From a checkpoint of a small mixture-of-experts model trained on Wikipedia: 56.7M parameters, a shared expert of 384 neurons.
Below are experts of layer 3 (counted from 0) of a mixture-of-experts language model. Rows are named router (the router's row for the expert), down (a neuron's output weights, with its number) and show model dimensions 96-191. Each number is 500 + 40 x the weight over its row's rms, rounded and kept within 0 to 999. Numbers have three digits each.
Before each expert's rows: a language model's description of what the expert responds to. This comes from a sample of Wikipedia text that the model never trained on.

# expert 8
Parentheses and odd fragments. Opening parentheses (born, since) and pieces of names or words like Man, Tur, accented bytes, plus digits inside coordinate strings.
router:601535527573502574436486397512448461514539553492437528573543512584482531579465480415525574508424514590520529490459525554432448511520506485509452410533424441538522486506415505547533552575519489499543480502480465494502556453486554537495544481568496490485635541461522470447581542554520455557
down0:531479539511570470512541493520470452425499464402534541458524560576493486460463442529514450531475445560454514423463483546560487497465521449583567536553466566478499508441471471509467502582510502439509469511523471538452538500462448463440475470539540439478461505492482505503596468505531519561
down1:502495416451487479522583514489485581484553495498499482512593509469520485547529449425482524587499430548500471494494501455466480600456470524444476441484519517395508468497532572495542515509424531574459405553509493475513542501482537488460505458449502474465527520463458466464505503492493531580
down2:501504485530532497456514451478452528528535503519462452473541487473467532543556528472528537420498489532521517484499493496490529582562513492493492462415528518438485499513568503454481470534543496499486544547520565522459420462562504527476466480502455543482546556486471549490551607501563441578
down3:541466512454574500529508494527486501527565490556432456451497449481527550493461523481510475483509439555478528595547535509464500376470513494483616530408549447524521507448500439439467516435574556476504490489488514513455411635488485469454525500463500476488454562449483504532498504504485505557
down4:489469589510443527593498522502527564415551503465499554578527502511548504443491448508386500500503508443541464476485531548488560506422480459513492564574519452511480563505461538549570491491424506480494516515514496491453559518444526486559504537475505506533433587466547504524461491482577467492
down5:446453556563466471561513533437472537510523469447573433440399505546496482449495555537414466432463459555498525471560502518510515458504453512520437485532469519582482530479496517465553451522444505470462418498565528483475482514560479478500529471524560520507479419484525502530460468503498476529
down6:526481483480471542433514469491505514499460494547522511505554469469486520531537522460471535489506483478471558479472481496493484540566477472577556477527448499516406496503540542521522516503536423547531506536501500491495512526506474484580571518494519501457511550493421524475535579526540524564
down7:500569542460417586513492566479442540522535474477497472479429468503526526624426462590534533532504437476498564537446477564424537495424495463475499529439561497470560488489533540494503543447474582540497555493471449464465503473541557481448530488530503502566568483482453491444519436525535551545
down8:478467404498497470498473430522430454539496522538524463595486531485417462495517460548535483493470474502470513491494571509429512507455541520536513478513473423513536532531485510495459507503521524469474470428493487528404547489453538500443479499435479511485481593547502484467476475486485475493
down9:567524509501467490519446495489486490527468461473491492550588536487475484502490506562478457492566570496472424520478551540412515484546527509439578508525483482584550516521461546500502501530511533566494497510519523520526537571544470523493481478517480501516470480470513469491529449560520450471
down10:509557482467520544544509495501511483510521425470522454560524518407451452491536607530522487563458547476535522466539466493492478513480522454527446451463458533468505515460467498541512532498477551555552474511490439491526559489476554497513490500469516538492454457495372503464475542533462530439
down11:497474509513561556448513494545548523533504502512502530459467447587480466455513626486597449514435497435493443502542477534534486515501488563408453613444487547498561544471435572494506488514515521458524512476478483544539547498567516508506453488473475483451519497512494524476502517474432524447
down12:516566482503440531582438527514496514555486543516543507509474470459473520494515423550516477459515526471531493513483514622530458472469534468526529467489529472454503478552583477515458526468459460447505518498514566505391518569493443483496443455537550487436531538508415514520450556518499549544
down13:542480543545454530535482509472443504469527435517512527473510480504559507483497508479477499499519532486554498468493442463455579500538485519482516537460501506542560474420458497476487440456514527441519548547562523436537512556540440604519542517470526557473401534516507456474544483502504504596
down14:520516481502532502522480527563492551497471443451489492549549492542542419529486425561538484487507489544491449460522486482495487473498478479458462458483504493514481493573488535494465484422495573467554490519468445455554498493461469579491502487408495513518504434453498511481522414406463500537
down15:572436510524480543455498505585495490526482502462432538469491472495469524517538488489534546529523477422516481557474419463507540515553495511456487469536437516492474464462476558507462574536557510524591522525550529466445526517466436544464550533541508463515478531510537511513488505564519591476
down16:437483452545550527455489432482502520514540522553517458524456440556517500500481478484464497589429480532489490498581485482538522545476530529467538531485457489508521534463473493471484476476529593495512498509453497448526586536474418515486478570495464478487497560560482545562488550535543477497
down17:528470411570506498512526470483507486480510472500505477628524519490451517479467390485477498528516503516468491504452500496494464506477580530525557518494479525559398531608488531528460546460462494481484459465514483497422540512507428495577554539491583539489532539532435459521509543497423513480
down18:480517561463473486494503511473455471511584478477502499550454496441449529416470463474442540530510580520518514483453508516552565497522570466541432557540530533504487455470520533492507518547509412441480434513536431509477562540473513589494504508509549453444549458466437420407448480512571479474
down19:530525439534529485573542494500517528499459561569445511561476635455490511452481482479543466439624475503450489566508576508483499555601473618442497486391512520460466462472519518444492519475477476440438433509483571500532426432528509536455482488518499557550519531535490502563479481431445503507
down20:560521558489452441458553505541517469581550510466515488484543416487493503492506451526508528571500465469462535469528490507483547522541532564462515547461577477457542532478477520453485494515480506542553603489496525513513528457498523494485547505531492497586484565539492528473396539452480541455
down21:466519547534485470502564448428515534546507465480502445436507471576537528457497480566482497523502546492502534511527542477457542502497481456492550472509452481475513441495463495465453510456415514459467524483538576529510438462506466479506493462455537540558550538455442481560532511420490534487
down22:518498515484485646495503495534464499438512528516489470484487534502546455567508518502550580538487479476498508489426456477528470498532430471429479461536533488568552433601495461472438566533468439407476520467554465516490531461617542555508490478537506549558481554534483457453495485479543512509
down23:468447461461478537485550476491544449516521543468481420513432478511475520513516511530550582450523500517500478507487453504473485486468443484516504448446483522527487460523589564529559510483552579467407575422516529546462447520499515444502486500533489507474541463548502547557423603454505471521
down24:505584475518520560522441530543515533450558443481524506486451439509532528531483501500508407461552551512447568538519562551519479513463443489486449487495410487555546476506459436452480497370476526448430476482507438502550484511471623482575495479507488483544559512516454407388471494558468537451
down25:481467468557457523499507472554530463526494448499468525407439552503556581434525493500483455506524529591487449502542478538599555506423513545520469474526463506530494526451498488497481464448470574489518475515519492519499412463477482487450503437471550529474559539499550472412517507531457543477
down26:539445541551540511531517458450514555492482568416490512477497504509558537534444496532524544431468482500486482462509475443547549492513530501506528509533452446460542552489466512514434560546501530469369523536531530514469454515469570508507461468451565487560540472583519457554507504498553548442
down27:512463517502540488501529520494496525515527518491485531506494524449569549510512406548543524530536619458468494486564537502489515505478511552487464509543531506436431495539509518525480502483472488513515521535477469487574551464501483514440489416512523443474517469410551480487489616559506529512
down28:478509502537515528477554486485518521534452581463468475487553518396465502522516540564533432530452465502593491473488497448438549541556517537549421494516483450493454537568539511431525428571465521423492467486520534514530490461495550515493462451506503508508541527486456499488545456548504509559
down29:495482431536539532531495535463485530535466515514518462432519552470563428493545487473508516409496510470440502538588481504488453523464566567484413526526440533478556509485541465553523487536544450431446513508513462540584442465496482496529513525497486545497483443503530505465515437494490457470
down30:490482552463463410486485487510502540521526500561471478522521482462546505528481403474519538486499527479442456521489449525569548524488508502516450478516548555495504517503451525469572546479460481465465517505491522410519491515523569569469395560487541431508468558544470489514394525386464502583
down31:459506450502460527436562480530560467524471485493542429518565464519555485453550555504455521461551462469518460512567564489481474522497493482512522475499459541509529490506493482544447512507526530367513508479489438522425527524526489538538472510538440530510451498454402541499500477477502542439
down32:441556586478471484485494456486454438478472511459549469536525450502510504408463454562513536492466629485480507543498554472456494490503552424511512522500461501503471528507486532556481480493487578514485500493564432549419564486509530482513459587479511498546497518448555502490465477486519552531
down33:464506572471511542502427444489489467496531559413451508490472530465483518534481479467476588470493454520404533399416435467516477442470497496553508539556557456497575490523443509500460477468510535423458516489550524443452526450501558519481451498497566534505397489600519560490433537544523533438

# expert 12
Census and table cells. Table pipes and words in census demographics text, such as population, households, median income, had, of, and percentage figures.
router:520520542488526437571560404474523421461491442496493539440473476493553441511424443515482570483531523494508480510508490544539503539457454498564402477568502523479528428449429385453445466480542497524554539460510477398435446439535540451444542505569511463507476475496473481519497471500502535508
down0:473504514482500490456469518465505421483483425429540579466449468477482472422543481507513498522488461498471443480507453528533511564433486498405508467509542480555541579445530526568471522464510450507482471470446460438467556492505480512428537460493536455589523494552486496490499511467497489508
down1:475467536491570535562528469483462476486558514451487522433548487519438487517457504490490552492551494530482501498460485527487471547441483427514555451524496517510422512495423530506478523482502468472462480496441460496585535466488546478575485531520527502467536556520569519501504531549514509391
down2:514496531508522507488539572502557506483527519482458537524457484475529535453542450490510473461513552420452585521480541466519518517527500478464495536505539486461453511534454531549520555472513521447489495599510475510510576470461394549510568513433528428493458513537440446553506472429514496574
down3:472530500482470561526443544507491459449547503492438485417475533534407479448481541540518513549430602501463496492529468544567558546493512498556535535424509511504513484575492540517416461493512536514532570538490514525497506503449557532504463494538548571530525394480524492576473471584469513502
down4:450486571504511534543556548474537473532427544503548462526500555508488531552504496555501555496505575507440534447500521536501493593514607490518469479458516450495558441461431465514489428519473466459474501472503518533478458516408525542511485527502461501523515515510506483591500600524531548495
down5:545600501498545479443449485467520506511562467481532494471587504531493471495450548528515505475453532478522564412496542414524467539529512455460508462494507519497524467520521568488505509550447515495451489491507581526602513447474467484561537489472380563509459544499476533565530481528574532456
down6:492472428475421505479525477582583627477462487466478509548544494549507557544403457475394519477523469498501497551543496485500502507506503488492578494484491521423481501529455493524422513454532491507471541488488524502407416536521556472499574513489461463483504423506556418537506504517463547543
down7:530508448448508520522581535483497467462456486494516553486555503485509461553559453481540527498579460513448512577495506448520524474487488506443499564481489477511540502506511442500497481417450521542493496521457418477489501529618462466500482499528483501477518463496457469480484474471495520546
down8:495434524516492529540470495499508543507518528508442463545490472561561427442467503502478474525505544463513510463494488431473479522447512404454452501510442442486558525519470514488440501499455443512463539539466503534614466518509500508482545524560558475541490457519540514504537485488486475540
down9:508483489437501452523591473504422471421464480544505580511472554525514492569487491500492480527552413523467505514566534526484451520483515483474503503570532475545504540486502471539512543445409502548493590503578506490491538514515459518454537522549514514566466594529545530483458508487463562552
down10:490519488503499493453472507473447498494525484543548536503498490563529477455476470476530409529526513478484513528406514511570573519432514465525541432526528496521465502483468510536505483523602555453472465527507493544476524488507564517463520487420500491458431585525430463423536517466492471526
down11:534494560454504484494409474471503478443378516517499491520470475547501492403517580469504470451488526479501518532463475463463486537442501500500597457507456514427470566525509553465553560586480456504514494560507531586494491534537485586516529565522539521477492575577497533498409511504470543510
down12:520485443461502485461516443530498504495576504432487529446495518434525529491533496512474502431525538565489481477519542510504442501478469486617521473523481545517444493455515564458524439483542462554526511456472578461549546465515493467582479466530468502501561525496464512530504566529466514445
down13:447519550535545500405532496452443441554480478498448454430490463509541488452480497535456522521522479467454501432430459454577512559493538437563495496520497524544426483503499543519490464458543497523520501556473434517503506514486504513495528535512387548511512463467553574451515531499509538447
down14:476474564492527541486522499401491517449506510429486500545466482484501489570557490505514443548529475544437445476495460503566503452506463511446570530492581534524486472564483545518453570528459434499467494472510510533581534487465588505547476462513495480505522545552487441447465491411475468508
down15:544439442553570518497495549487491514540440433501458473483534460514495474503523556480555500535514538512464524449430475519498505446482516578449490499479496533528505373482503512470472540514530543429501437587488484471509476468490429512583540439462492543481530540465533533559459476547468518477
down16:437509513499466545468478503519488506490476546505524412457471547563501475518478456589519551452543503487540509527519481552495486485504455440437531527457439476499530537468536497465514496517540510466510478529509537538524490530548504482504399481459425528540489538483536515464536461515552561561
down17:491451454529503509524492496479556496490535532560499433518435514468501454512502511514546414496511478492524504495493531552461525495489501518449501558484448465510526498421546526546442536517548521470534508455503532403438496570518546486493533541561519553399520578540482558478465506495507490478
down18:468483472493445565536537477488508462495533455454509517428500490486482518565478518498480418511522529461469477452504509441506493528464501499572468514578411475549496466491544461487570435524601527426547469509427518525526465481506483521510477539481401459481532568514442490482475470517536459521
down19:453516459458525514535504491472450501455504506427489497550462510500500541529471521521499512576511495493520538560529545470543527414479553464521558461390514424475517514533518553494530522547464486576458452473519504522514498487492554511502494454539496480459544457522528480505545497448564499497
down20:547551499467479518534505442509447459475555521495479495562487520467528483480487519501494466421516549538395552512433568575496506536533514569574512470502489516551459578503515623538527456524522548571468452584546511559545583550493474461535515500461488500501471495535453469543476493478514532473
down21:462522536491526530498499426553507444470442548461509503502517472478463455453529420527557547467408533451557482482459465469515487481515583501512452477481498554492486503604461567526474486553490494523506529533402508445464447523531557422467490551423482455525548465529487496479549495543544619529
down22:493510487514453563533509526484476564443530536525493513569501517484498491551537541489411471537534485481544520510465489510492515534533506437488555506556475502519505506585521566525540544405475487551489440560534477472528579519463493544579526477519511533510491557440397452525430496525472445523
down23:462447568488526473549527515429511521508578582560478511452538449510474511464498540482468463457454484465497444564541455500453471489411504482454602511544475488527546468459495485498495472526528541458477442509511446430544506505473433543476519542458547477521483526553550534517496490547484494538
down24:502502520481507499518487481505472461497493481538551516556453502481542551408461456465422474547458458437416545472566465503477528485447503440488434436501542545501463513473474509506495481459447470432488488540516530543486482504502524482474494448507553436522479441531503480474502588457507507484
down25:456521494473580481474489468498511475497582463533480513548591532460508515526549469479467518483482510485535494502454509533484478494545570547493502462536511433479515493504465503464470516452523554518491554449479515439529493493518498501509451490543447510551496534505463462517559507536553532487
down26:520532467484443437523493444497506474501455494573505503499438495451384467512443562518490534512513536498451596485557507544506522530505476501518454608539477500547573468486468460472568446488548519465587476421536461498509458515497508464532519538608517568488494480487460488432485565486465580534
down27:503554481477528456443616532421468515448442504451469553481499517485505550541482524538518479534462427570493488489545523511547463483430553505453545552468479490495481439568463485466509416486465510528462523486484481463547537461449519507520506507548479449403489538542522508499567483508521500465
down28:560520491423582453497555478559474499472476492509521513491554393498501521472473469483536492503486473547513486514474501430447436520497482392508548482478429482544562514542451519483476555473498494569540499481491415578525466486512458447498502542466465469495479492445477497570457516480518531559
down29:485495518470566498606488524513487512455515505512446476498426460557562562502507516539534573472479474507458498519433452506564499426557497515509493410486546468564478506470568464515451532474545479488472525461490492449425427544469501395446519478485544439496516492539452516529474489534505462502
down30:398546496541560560474478606418571573477499461516459524513452512522452454492538524560522516468482448509522541507466529546523517530523511432528489480536498476541466461510569458562492458499471469527469550477409437435539495511526420514427508518584551501509437459499464407441499493535556498525
down31:577436514453465501498542539510542486525509555454445440612485473521540513479471515442537544547454507554543629510552575491484517393503564511454515516474447529508500488551494498602448460491513532542497457473535511545481568572486492462446569459568526503401460526493525488511471465496464504511
down32:402447505521529595491436481450533515520506481513539492505507507464481515523500533495493494467424437510553549478532520521506501498539514558466572482504474582533489541565484511409497505571555536467565560429485524479544507487522510533521455483550459461500462513494481526429491520502540476539
down33:514553514545487436472508485531534456512506574472578420499573514576481493492428473523429585490556510470472452502532539504516502484482532498523479472522490486494428566462501548495465462459494472444592507482539501470495424477501469448499470525428494419470471547501531470518493463481494550495

# expert 11
Table cell separators. Pipe-plus-space separators between table cells, especially after player names with country codes in tennis draws (ENG, FRA, ESP), and colons or semicolons in lists.
router:472487560505630497525438499445584503482433532539534553484455491540532513487450453574542476534401566531491482497497476539536480516481589528456454477486475513505517511445478505514511472487547487442506513484495485557443525450467470548464572467570589519568487526548494488495467510504469476433
down0:463511503493515563458445505469455497505436474448482546504505518505514555516486558564482526564482443547444466492541609499498562467507577390600471493467503508458572522486428532489442490464544510529466453527450463440580492543423557481448525460492502471477517605551401528589519511557494566489
down1:490503556477547569485430524511505520599473550465524499512486423528512498403538386487533554510448536509591514405494489550492425509499491499506465487483504543450502473501485507480475537458532508496481490537499482515479484516477478481444478564487522546545552509419497488498543515454539499499
down2:446534579560451518435475479534532525501494450512464506551480515446524529526513437490487461546508445569502472454500460521425511445447538525502514499446505462524466549483456503588461495526489539464526480467528508488508462468493519472457543507537528450440494515485524483506516492521557493541
down3:451514487476533498545494421513473432437584444510460497477538503475505511499470500543479493514600547505491490419507511576512503481500578508552542542592485484518547450504461502511483513489471518530560525538494448509557498496525491517530527515445510490480535539517483495519487490546466460517
down4:541526410447458535525516555483539467472483467569495465485518502435478495572500482550508445503519522426499596464522509520559486497554460469380514539544497456401475457494530556528531457470531467520549498437524478462476542464486513644452425538514440508449501466496493547459506494431532487461
down5:493467451442459428503502403526531449458426511565483440554543495469433558535482504497477467503472514482543536546500482517475500476456482517571420505470477479450494511585461449470421460542446551483453470440494552555496535458452458450504528394586563501494525489505510573504536610486525504484
down6:552449425535538500543431468547501525551505489482566497533444516514536514449472488497517482528480556478505502576582537458491561550477462508495489508523524516405584514501483563528419478497423501497500534535416475528507453536488496537532467546522445505509536495466512525455520488483593499464
down7:508494520512565496505441468529566463483514520587494485507494438495446593568471486448492541470479492516546570478473453490487471524460484501518508499494513441446465589507500577632530472577495492502481520438430566477455472486502499475492521474493492488500470493570491475506476504484518468526
down8:469521509506539507539510529542524475489479523573577515494456477529452465462440553490438439476530484494491517508529568510520556584545450506554542449578467491493473465483502546450521551466516514516495510566510496488496453478490545509526522500494519546449432481561550513456514464487551520461
down9:531571566503506433505500556436465474522520503524465527461456507460505490536519543557556468446469479508462514505416528471508477437544516569506581563496516450569552561504521479490485557532513444585474470501551499463560540477530588501569509472519455499514496530418468457480479474538449418463
down10:441417501510491495530572407532461463481469522515487527464480528422530490486483449450524568543469435533507507478465528477448470437465554572472491526458531453439492502534452501484546538487542529539480473486508507505580492537560482452494468568509522582445396447462482497511522526495520511491
down11:447537547464427449554494538467429489495484547475539564471464430551563542482438486490480526450538519504458464573526485569556451481448548528432488468505459485560567504428450516514548479460520568556516408544500424485513555432528471544506490446492482547519499544587544555477501470485524464462
down12:480485526503486549521432507536491525455555500610497482525578533530461520522453486504472517498504503423507470426514504550508525490513517533500496471488508457533528480490581498526512504584448482520501514561502560465426525501469558550475508540487501541512517444546524509520440523490490433489
down13:526479493439498490538483495536515554466492447522567550540536537504498470517517581516440513541488526525493499517448454546499486477455511520548497475496447500432458531422536482481558516520430492545536490491489533503502416540464573430501550475524505524519447488590572462472539454500522560481
down14:457530513615478519494526478538521559498477545494496595478516487506492397477419523459493520486517432512522492406491468459531451533519503516532544470479494506495478448591508533533519514588462455493492512504484483567487458522488477524459547552538545522525446501514538486443573523486590500514
down15:487421573530456488445477503513496514440423471485544493519458550486559526530477551482465547534497468502475521535541504516539508489404480465533484510470494505569484554525450483582498525520516579517442433525472564512560526439493460583514517441435526472448510477502541537430482478470509497540
down16:572515530406519502559609558505519516492519524501466498495502535514450568552471517473497461479498448476482560576503531504488523406554428499471481584517505493545524509527594490496581540440409479510486457434574468526529478434534547491515460484569470485449414534551501467507478489502558544516
down17:521564550508487517509447550522493462561492534497460493562440524481483493462521467506436515516538480549480581591568471548563501494473433490472492546503476514505452496490465479500508526424503499516587462512534432492471498463463469442432531540529521520486521512465476535522451557510399467558
down18:565544516515470477483501445476478398490480516441529514484513578430501546519489446485488518533464463508496517473541534510498479547412462488500496450472539477531509484489484481432486493539454505444540525487474508478510524521509547419545530484478480474497544481466574499574559589509484552510
down19:513493560530563526472476541520539438554489611533484442491445452473501537464484425449476519538498518495484454438488443513493466560507477440423526482506513448497529514525496494549537561515479504532534526525540526451539525492479501556510530576496543516538510549603509513565539486507535536429
down20:552538576507505486538497575391479512472531554479462471490463549552563480499524494532479482532564519465413520486542540475424451481555473484436496485538489473495507486544467488489523447478477436526517370524497547492550530501531445506622440445477455497517447535589570520530480408479447559465
down21:496525509465462453487436540490480496519498497545472483514538475455529559538453463491524514515525506505426523542521490528536519462410495397476497527520478476507525482519463474581501533545502535577516504512572562439488488455465454456567507506571487466453506538446497485511487520433467482497
down22:521523559427473514518563510517493509490463545487527495490442512451513483469450593523419486452486535463491461535496492472451499522512491506504447523419506554484507488495490537607436454477487545468539525501482487497506600499429531458505482493485530525498430539506537541465566533480437496524
down23:563466438461528497529489519523514468473438536473542501495454452562465524550535481499563522376461582545496535561501538516465542508460515509506526470428456523502488540434456474475477452547504526489482490471519492532491558498574475455442517489406510456509524509498511464487493519597506483458
down24:568498521464480508470509487470536491443464491538496498518474473503593498453574529532546411511449553480485619490490486492523450479443510495477468495544473565518556511521490514451541522518441468462375432535462547507566522486547554532461507489531449547496488454502552423503466481421559537470
down25:520551461495466463423483441532506456507600523400544506512562457524507495472422496510482483515491477509499523417458577469471529585536515528501474537535542501501510518532546486439522519457497497547480518429393511491487465462558562550509464403480428444536547527457522523489557534539496471522
down26:520535467481480409498501484507455545519612530424558516551552463502488467432479480482477562540498537486509490514531490504532471447488537543548453573504492480553433528510483509493536470536510512481485466552537400484487472454524447522424484464523532479470499492481478460489594470535465503513
down27:485544554502558507459491477509487526533505485481433522448557513564535550492510575490511584462391497477499520487400422468524541489533509461520459452477459450514519502445545511521532529433499463533515516498509514476446510492447536523502542477531515454523504496505480493486443524504487554528
down28:519576478543492507499403513507466591515491484452473522499540481493537429527517455549486448530425495428473590527586461461480580501486469462543499444548434496476468558478474440421539493556489524518561523445514476502456443494488497545483482451494504523475469487481532539465471435556476523454
down29:509511486553482444483582523509546516433529423477433541491436441542534455516500459506568510527542543555455490505459478486530499506470450526538521486513510435543432562474467495531427469423526478458555523460480544529535497545520465522538559516530539426582583587435549504465513538414434461521
down30:516505453454534497512544513542503498514464525478492466478463468485461458474556507504412505472447500503510516519515528493518495485518460538472478452418539515481494537461486500491557516530400443511439529478544474444489521431429524495563530502510401466521480485504450471525583441546520466492
down31:505515472478534523456514482462552528482485517458483506564538479574542563496473499504487506509532491479530461382492478486474443448557524454430535426544429490472527463528482559469585495535470531482504448556491460534420580467501529517609536519537553494443446551554519530518434506539547494464
down32:505514514488454488530445523484500454462495423440498523514553564573420435518541474486475611479463434527433522498537542539478441472509523495550510461490538482461474539487462481551444446508472504515576463491460500520537471553491478535502466467495529528506511523554512554513460506486457473481
down33:510504480442449544521518530466475544498508507513469474475577458507494486541516539529518490447482507444507454512548555523485496561472425586498476507531517500505509429465471437537460549516538477525461524534474493480450477515467496542477518474480519533581519512519472475507417507520473544512

# expert 20
Word-initial consonant pieces. Opening pieces of common words after articles or prepositions, such as Sh, Ch, St, dep, comm, cont, ex, before the rest.
router:547488528456506429520477419515487446567434432475468478483486458477492509507544529448484501402511505578483495464542523517544541517536537423489518488464494447503448598509525509527542478481465500418494427536427529514502513533565488482541553608487436484470541452518535490450506502551515530444
down0:536529487526467502532516478494501493488483483440472493502559490483500563451504490454570524506480520449479498488447497474465527595551528503524549526547534523470478509453597450492514525444475425448525509471523535557474448463511503457508542505492473497522475520460540551502425535568501511581
down1:493537613500492494479538511523488495525532493539474563535479540530464499547464449404455482463432485473477479561482497469491482531536489470440487537507511527530501433521488554493544540485509470490468437433424538546470513488505407506529532482501496529564490515557524503545498516513431497445
down2:474574544494522414491520468536509541520524517488505492477510577462476518482471481479524445519471520533519546521520537473411498486545409454487531488452502497513487479520417508549535478541481509527458427479511588491467488474506522555483609426502460532484442518486427468477526575467499478460
down3:507411476490504448488568451474505509488476490466515522498490501480448524480482524519504445472440473436503572460526550557480466572482556494534447514541433427554438531568597522435562550525491475502495434479498507522532516505454466467469535476534523458494495546521484527421425617514552537492
down4:545493480519545501446507458531455587476411501520525506560459473528467488500544507464511546457537466518517515545559516527525531476472485515464460485464395540471442533463478527548517442483520496475481473416590536464550495461519553525439531460567447493474558487526414420506544499571484550569
down5:514458487455496518540513549496468511497514445497501512483473538495478489554512445467467473434483524540497509470505530477479538465480495433487512439464503569549450464493497483533454520497526514467447465476511475569510463568466467421562541448489497476526509520491476523444489445486547499534
down6:561593499468476518631531566474572481471431498531497418551498506427444495550478545575487487503504504531500560476515403395470560531506529487473477479525480503502526562469461516461404481460480507554546490515615449460534501514559506488447460470579502546487506520502505516509492529493409509537
down7:442518480491472476428490542533444486610525456429488518516520456442520548467494494532495546496466556512514520544542444498551525471457551456498486477547509470522517499459419481479486547506469529465523511514550571511477456444484451413562535461535475474500553480491477458481452444467476491471
down8:448509469580488517420509508503558501479468524477489556562507445503500426465524481467518547559537543468479566528494505527500477453496540468474532453535509462459562458526589509492545464475455559458496523470626502459495442541423494590508487522524453495480510563496517457508434578503482501511
down9:540444514419472529482491506496488526462471514552500490427488515423482498561553489456536508473564524515552575468444491475489530508559469547521459533551424405503519469526562529530575478449456515519441483427496412593445521503488411497515510481462493483520474503500405504488498487499512530495
down10:480482444555468471467529472463464540475565451532440496424479561498497521425570597447461486484468532450482548432514507494572500470539510462503480523551535594585604481522528531566490474570549551476501521455458542439551449478553458547509522524481522517438539413471449532488507471556534479459
down11:413526469549496492502483453458449491519538451485549476476594548530550409576470500501512509516456439474511555479505484471534492462499496408512420480434526528448517464558491538531499537479505520539491543463516456448537480533444569515517481475557487490515564524499462513485484482556413542358
down12:475578482469521532445487467538552496527500455588508538472489537545504450537475498486509514464512527527496502454475560518507549479514467527462491520542601492503500559612514491497506492508578482516443467416524507539564460486535459438438471615534466493517549502527485461463562510504445477530
down13:499580553520457551523549489541604460490486529503581535484542546473480468489465451508527427434439526461566550447553549508509510475531503515531508473499526527542491528520455535452496483491518544485486456501555528466456501505462599567516513489509545516514454512571496487486530540528541524556
down14:525507517440456476497520443473460435513503490480562537551515511515546462539533513423537470564527523482527439528430486552474543449460473500500458548465562511518497522531491517548504522493514504459442574480425479533528448552491490503496405537495452612517601486525445438463513455492537574469
down15:519483476482494538558475505467496462502499500464556458618503480539525454490472547475470550472496494417430603532543515436473551483443578495502505464445483505458507590461519522469535463471497536484557468523478498474533528448560483536467522491530513440521454513434485517427481486493488450499
down16:509568494495475519483486463550491481541594482531502520513546515499498525530515453521545510492466492525458468497427448487503497500510416486463565499453515440502444524506557587424518507412426496508479498538476560454452485543489513482436469439498602526468514549530481476521487471418510550554
down17:572589489508482497449504441477455466521501492460442427531509491484577483522524540514506454511581582444515476534473529516557527533522494494447486481478509434546487515479492452475500502452473504544485571481524548412481485465451511525486484526571469525519521516508450489534518512476563470470
down18:502501499468533489527443578591470528598451533524471456464559527455482468472447564542540489571449491492502523572514467485515551604540484509548515519544525485496509489489527529512531440496470483563554520497421590427493556502513523531520500503478432574484500479568538448495451555529494501463
down19:458476460506496374528488445447488479516484462491433553427429512512487478494563452530471459495569478496508485516509571410564530535521479422488474520489494495455502563477457474519472541575453460435422486521555478590507494486531540522514526451542501490444423484511552539434507565510528448492
down20:535441506529424473480516424441500505557555561474521479501422518535557503491512483487441530518570450514523533512479479507583539500548497459515480456489514522425526556492446509518491378499543460545473526553460525533436469507509498494516476505437515532453452515502447491489615449515503502550
down21:459449522538532527489539395464536530464504508480476478471454543499492490491479474581523505495500535480505537436527487544497527475464495556483512517478494456464472538479519466508478490487575488495525490624500548457528459521515467467474544456524522544481463427514502565424568527565472491465
down22:433520601492593525513511510512448515436479482496563451471482524513495538503543524539514489496504460546553485464523429504470520512513517464556501479494489472486468477468481536473488509539472457513496505534562468513515442479521460550488447528531443535470469519519543472502556501501480499467
down23:530455552549535547579447549550583430509510525463492494573461489500519480422428533521482501497504420579483481503490446504519423511529514427472447531573517497528478542511584494471470486535527516455504512438523488415446428430470529433450484463499555513492480532441543520565598513481489541487
down24:474530546483449565424455531492454532406471536496475552563485474432434533449513465588621554506591536476476525532428464449541511477546488543442485446497504531539495558536500460493472443490506489454454438536477545515604525449523476524492510503519504509511512491551483530524537480473508548472
down25:480542456524516483497520539504481511476520529491522558456452480499444497522495574482524591541414582530457585461508447482445493532478566482467485473500516461493504438449423523458464492479526500513483542548535502525458410484469413585524436515427521531534456479535484580490497538521574437535
down26:490493532543483546443431465501534516462515471483498486508502523544491524448531424498495543490536488405471510482449509458486495500567562539482520464539482505455499566475519534399493508506454489502530510425573480535531550528516466550450484515516546491483434536507441512470463467415477444579
down27:535547569563480502472505518487547513572440559447422482541510487559501527536503515507436493470429477449512530486489517546439446484517535468472522458524503499401522532488431469443454534488502564475448424539481456496511486501533490500471532500527520459467499503484530469400508485569523423430
down28:505501555539460494531466438520507533451466548573486514486453464441433546563522546452479574553483490555526491487496417572497469499512434518509472465514546432490521506473541574528531525478527532507382487486498470458515488491445439543499595507427500551455530478496522448507466446516509498453
down29:506526535462506502502484513504540476575518533504521476546421466495495526537580514537508419504597604509496503503405589512529572475468482535454577486481546520454526536462492408497550512471517493479523544501426483472479542451493449395450497479446477530437502482529506507509458428508519428474
down30:401410494537487530558565472481534515511536487466426515524519523457436456534499509472574565469495483503488526413554477489541498513474531494488506417419571497495430480519548511568524510572465493490529444570560510518431546568471544467487528528526450479563484478468493445554514540453542573512
down31:521511425488542436563494474546441487396489567455494481501591503482501470444513507487527481478457474573440465486469502453425484505496511451480496541487516421425463519400531508532520540561430413535507499522472426624466496536551568434514504463458482435410515485418459527426494507503520432550
down32:526467493457479375519544557496601465492515420538504510506498566535499434444539457498411513457540555591464443485558503441516463546465538509507479500478489482420486523531428468505470475512532455510472506453550453530509447464475519471508548449556450494433479501505441424500509477519510546439
down33:501433514489563480556528523448523562486490444463523472511549561520480498533500540542504521519549516549504484489499497499407482487488498494542554452474490441559511482422432562449468607533551523489546480506532427529524474464492507539528507527458513520464344546532513449450541533505500574574